Weights of a small mixture-of-experts language model, trained from scratch on English Wikipedia: 12 layers.
Below are experts of layer 5 (counted from 0) of a mixture-of-experts language model. Rows are named up (a neuron's input weights, with its number) and show model dimensions 0-63. Each number is 128 + 24 x the weight over its row's rms, rounded and kept within 0 to 255.
Before each expert's rows: a language model's description of what the expert responds to. This comes from a sample of Wikipedia text that the model never trained on.

# expert 28
Description: First pieces of split words and prefixes like pres, sub, pre, bi, plus infobox labels such as Born, Died, Coordinates.
up0 [142 107 127 111 107 129 116 115 128  82  86  79 128 109  90 153 140 123 146 130  85 151 103 119 122 116 113  63 158 121 124  93  93 120 119 141 173 153 164  92 125 146 133 161 129 135 150 138 141 147 147  79 160 134 149 125 141  95 118 153 109 125 129  75]

# expert 52
Description: Finite verbs right after a subject, especially is, was, has, were in opening sentences and character lists, like "Thurø is".
up0 [114 122 156 118  98 118 129  90 135 147 104 116 179 145 113 147 171 113  97 156 137 141  96 141 122 109 144  80 141 161 155 126 126 138  76 115 132 128 114 109 134 108 123 110  87 118 139 132 125 144 107 186 136 105 159 149 118 141 122 156 115 133  89 153]

# expert 13
Description: Capitalized first pieces and early fragments of foreign or unusual proper names, such as Mar-, Los, San, A-ber-deen, And-romeda.
up0 [114 149 153 120 114 132 116  99  95 140 152 138 154 100 118  93 178 102 137 126 173 112 175 143 113 122 118 111 133 124 149 131 101 104 164 123 155 136 136 129 175 135 159 118 132 117 118 118  68  89 114 107 121 138 131 137 114 128 113 151  94 143  90 160]

# expert 19
Description: Table bars in sports statistics and prepositions or nouns in sports transfers, such as signed with, debut season for, Ligue 2 side.
up0 [111 134 201  81 106 131 145 121 145 120 156 110 156 128 126 119 155 127 135 121 135 131 103 135 172 139 145 152 136 125  98 133 175 144 165  94 163 129 141  84 113 136 117 119 183 155 129 117 113 108 139 117 148 138 104  93 128 169 153 127 174 153 141  78]

# expert 15
Description: Prepositions like to, in, on after verbs in sports career prose and tables, e.g. went on to, sold to, DF, MF.
up0 [154 114 196 101 170 137 112 133 156 123  93 160 130 106 127 135 111 127 158  98 131  95 154 119 115 114 135 132 141 131 168  80 170 120 105 141 126  98 104 124 139 111 102 143 149 145 142 147 120 109  97 159 157 121 138 101 149  93 146 153 163  97 157  96]

# expert 8
Description: Opening quotation marks before song or album titles, and first word pieces of foreign or unusual names, such as Th(urø), Am(ara), J(iamu).
up0 [124 101 148 140 144 114 149 167 141 133 120 115 130  90 143 145 155 103 138 129 136 170 134 141 163 113 181  69 115 160 163  90  95 126 106 143 124  80  96  76 124 123 104 123 141  90 176 118 151 140 115 119 106  83 143 114 122 110 142 129 132 117 130 145]

# expert 16
Description: Words like the, its, their after of/in/to, plus the line breaks that close section headings, as in "up to its confluence".
up0 [124 123 114 170 103 114 105 162 111 133  81 138  93 151 114 148 106 132 130 129 154 121 143 130 114  99 170 159 108 149 159 143 106 152 118 137 175 114 133 169 123 170 108 142  98 152 187  98  98 132 128 105 110 157  99 133 146 153 100 141 102 119  86  86]

# expert 46
Description: Middle or final pieces of personal names and of years or dates in lists and tables, such as Belli, Ramachandran, 1961.
up0 [ 99 165 124 143 138 124 134 178 124 114 139 129 103 131 124 139 140  95 137 126 151 126 110 122 114 121 122 126 145 134 126  87 165 131 134  66 148 113 145 105 165 112 159 197 123 112 138 126 142  75 131 151 115  90  58 120 126 116 153 158 144 125 107 159]

# expert 56
Description: Space tokens before years and numbers in dates, tables and election results, such as "December 17, 2011", "April 2007", and empty cells.
up0 [176 173 175 111 119 115 120 154 115 128 179 140 146 100 162 114 145 146 128 121 124 100 160 136 127 216 134 137 120 124 112 151 148 130 133  90 133 127  81 110 138 158 134 120 112 150 126 129 158 107 119 122 129 148 133 125 161 138 190 139 149 109 111 116]

# expert 0
Description: Last word-pieces or words closing a proper name or acronym, often before a comma, bracket or pipe, such as County, Creek, ESPN's N.
up0 [124 106 128  91 139 115 117 137 117 119  83 116  96 120 110 129 104 116 103 141 163 148 138 149 116  83 160 119 132 103 153 155 146 166 109 139 141 109 128 125 116 134 108 119 106 133 143 139 122 134 108 149  47  94 139 112 101 118 114 152 147 100 113 133]

# expert 39
Description: Middle and final pieces of foreign, brand and taxonomic names after an initial capital, e.g. Nir-enberg, Els-ev-ier, Fort-una.
up0 [195 112 151 123 120 140 138 107 130 127 141  89 119 152 116  89 117 118 123 120 152 166 107 113 167  84 180 136 138 150 114 133 127 152 112 141 151 134 118  96 144 152 125 143 140 144 112 114 118  97 120 158 104 112 181 178 166 133  99  86 150 125 102 131]

# expert 62
Description: Verbs and verb endings after to, was or be in prose, such as use, used, asked, allows, thank(ing), performed, stated.
up0 [120 136 175 126 137  91 111 159  96 109 107 143 127 146 130 153 141 101  79  98 141 102 103  88 136 152  90 105 204 146 110 134 133 128 130 150 134  91 142 127 132 155 120 129 126 115 119 115 111 150 136 105 141 103  82 102 146  93 184 126 145 100 149 141]

# expert 50
Description: Periods ending sentences and abbreviations like Col., Ct., decimal points in numbers and coordinates, plus the conjunction and.
up0 [106 114 111 156 144 142 117 128 128 132 134 115 112 115  91 119 129 100 160 134 157 119  66 134 133 117 161  88  93 145 112  96 130 172 128 131 112 109 118 131 141 144 176 131  80  94 142 161  93 131 115 125 131 100 119 126 166 170 111  90 108 177 152  74]

# expert 22
Description: Mostly "the" and "The" before names and institutions, as in "with the band", "of the Naismith"; also infobox Succeeded/Preceded labels and colons.
up0 [128  96 117  62 137 121 163  90  85 116 127 160 101 170 150 125 171 136 162 133 122 111 145 108 114 141 154  84 142 117 131 169 153 132 153 129 127  77 136  85 184 105 115 108 117 124  99 102 131 164 117 127 124 111  93 105 110 162 134 131 112 107 149  80]

# expert 24
Description: Conjunctions and prepositions joining phrases mid-sentence, mostly and, by, with, of, while, including, as in occupied by, and five sons.
up0 [119 143 144 122 162 112 122 110 123  99 149 152 121 127 144 144 172 127 109 148 139 131 141 145 149 173 101  93 110 107 124 125 107 206 149 136 109 165  85 132 113  93 106 131 154 132 119 152 108  92 198 132 129 130 115 144 107 159 100 114 125 133 129 147]

# expert 17
Description: First pieces of names and foreign words in lists and taxonomy pages, such as Tro(tt), Bian(ca), Dr(agoș); also capital single letters.
up0 [135  93 132 149 138 135 188 118 146 151  94 117 134 136 146  90 126  97 104 173 109 117  89 145 116 149 141 120  99 125 122 130 115 117 125 115 176 134 131 185 132 102 111  89 110 127 149 123 140 115 111 146 130 130 106 151 154 118 107 135 129  98 130 174]

# expert 31
Description: Articles and quantifiers starting noun phrases in running prose, mostly a, an, the, several, some, no, another.
up0 [159 152 159 119 142 103 155 143 140 103 145 137 142 116 150 154 202 101  91  75 125  88 124 135 123 133 132 148 170 118 138 112 129 137 135 108 129  80 136 140 144 174 131 111 135  85 142 177 100 173 143 127  90 114  92 128 169  97 130 139  92 150 112 134]

# expert 12
Description: First lowercase piece of a longer word, often after a, the or and, such as c(ops), min(istries), dec(riminalisation), and c. for circa.
up0 [144 116 183 148 100 105 131 124  99  94 100 128  86  99  87  81  97 102 119 117 109 119 151 134 135 125 133  95 130 126 124 117 138 136 161 150 121 118 115 138 129 153 131 139 100  85 172 178 111 149 140 124 110 148 132 124 152 144 147 153 115 130  90 140]

# expert 33
Description: Sentence-ending periods, commas and decimal points, including paragraph-final periods and decimals in coordinates or percentages, e.g. 56.14, -6.65%.
up0 [152 143 111  96 122 138 108 159 116 114 174 113 115 115 178 127 156  85 102 104 128 113 108 148 140 158 131 115 121 100 152 129  85 149 116 122 106 145  95 129 118 171  87 166 149 102 145 149 113 136 104 107 162 140 122 121  89 129 127  78 165  56 144 141]

# expert 45
Description: Inner syllables of Japanese, Chinese, Korean, Turkic and Slavic personal names, e.g. Yong-y-ue, Kō-tar-ō, Kam-ran, -ski.
up0 [134  88 111 135 143 155 141 119 118 118 145 118 123  89 105 109 125 140 129 102 150 113 148 109 119  78  95 146 136 106 133 113 148  86 168 142 145 118  88 163 139 123 101 134 152 111 116  96 163 132 166 155 147 124 118 138 115 156 176 138 145  87 104 117]

# expert 38
Description: Past-tense and modal verbs of events in narratives after a subject or to, such as returned, won, moved, would, gaining, took.
up0 [136 103 135 112 130 100 120 108 119 159 162  92 131 115  96 134 114 154 114 120  98  98 119 143  95 121 158 164 109 144 149 114  98 177  84 145 169 111 124 175  80 119 131 124 143 105 115 138 125  88 127 139 170 153 159 139 145 127 177  68 173 134 149 112]

# expert 25
Description: Commas closing introductory or descriptive phrases, and by/of in attributions, such as described by, album by, in honour of.
up0 [130 101 144 103 128 107 136  97  93 133 150 153 110 100 129  94 108 118 103 122 149 134 129 196 115 111 169  88 110 167 134 136 119 123 101 119  97 119  82 119 111 116 158 147 112  51 110  98 142 123  88 121 166  91 119 111 142 146 117 134 164  90 127 134]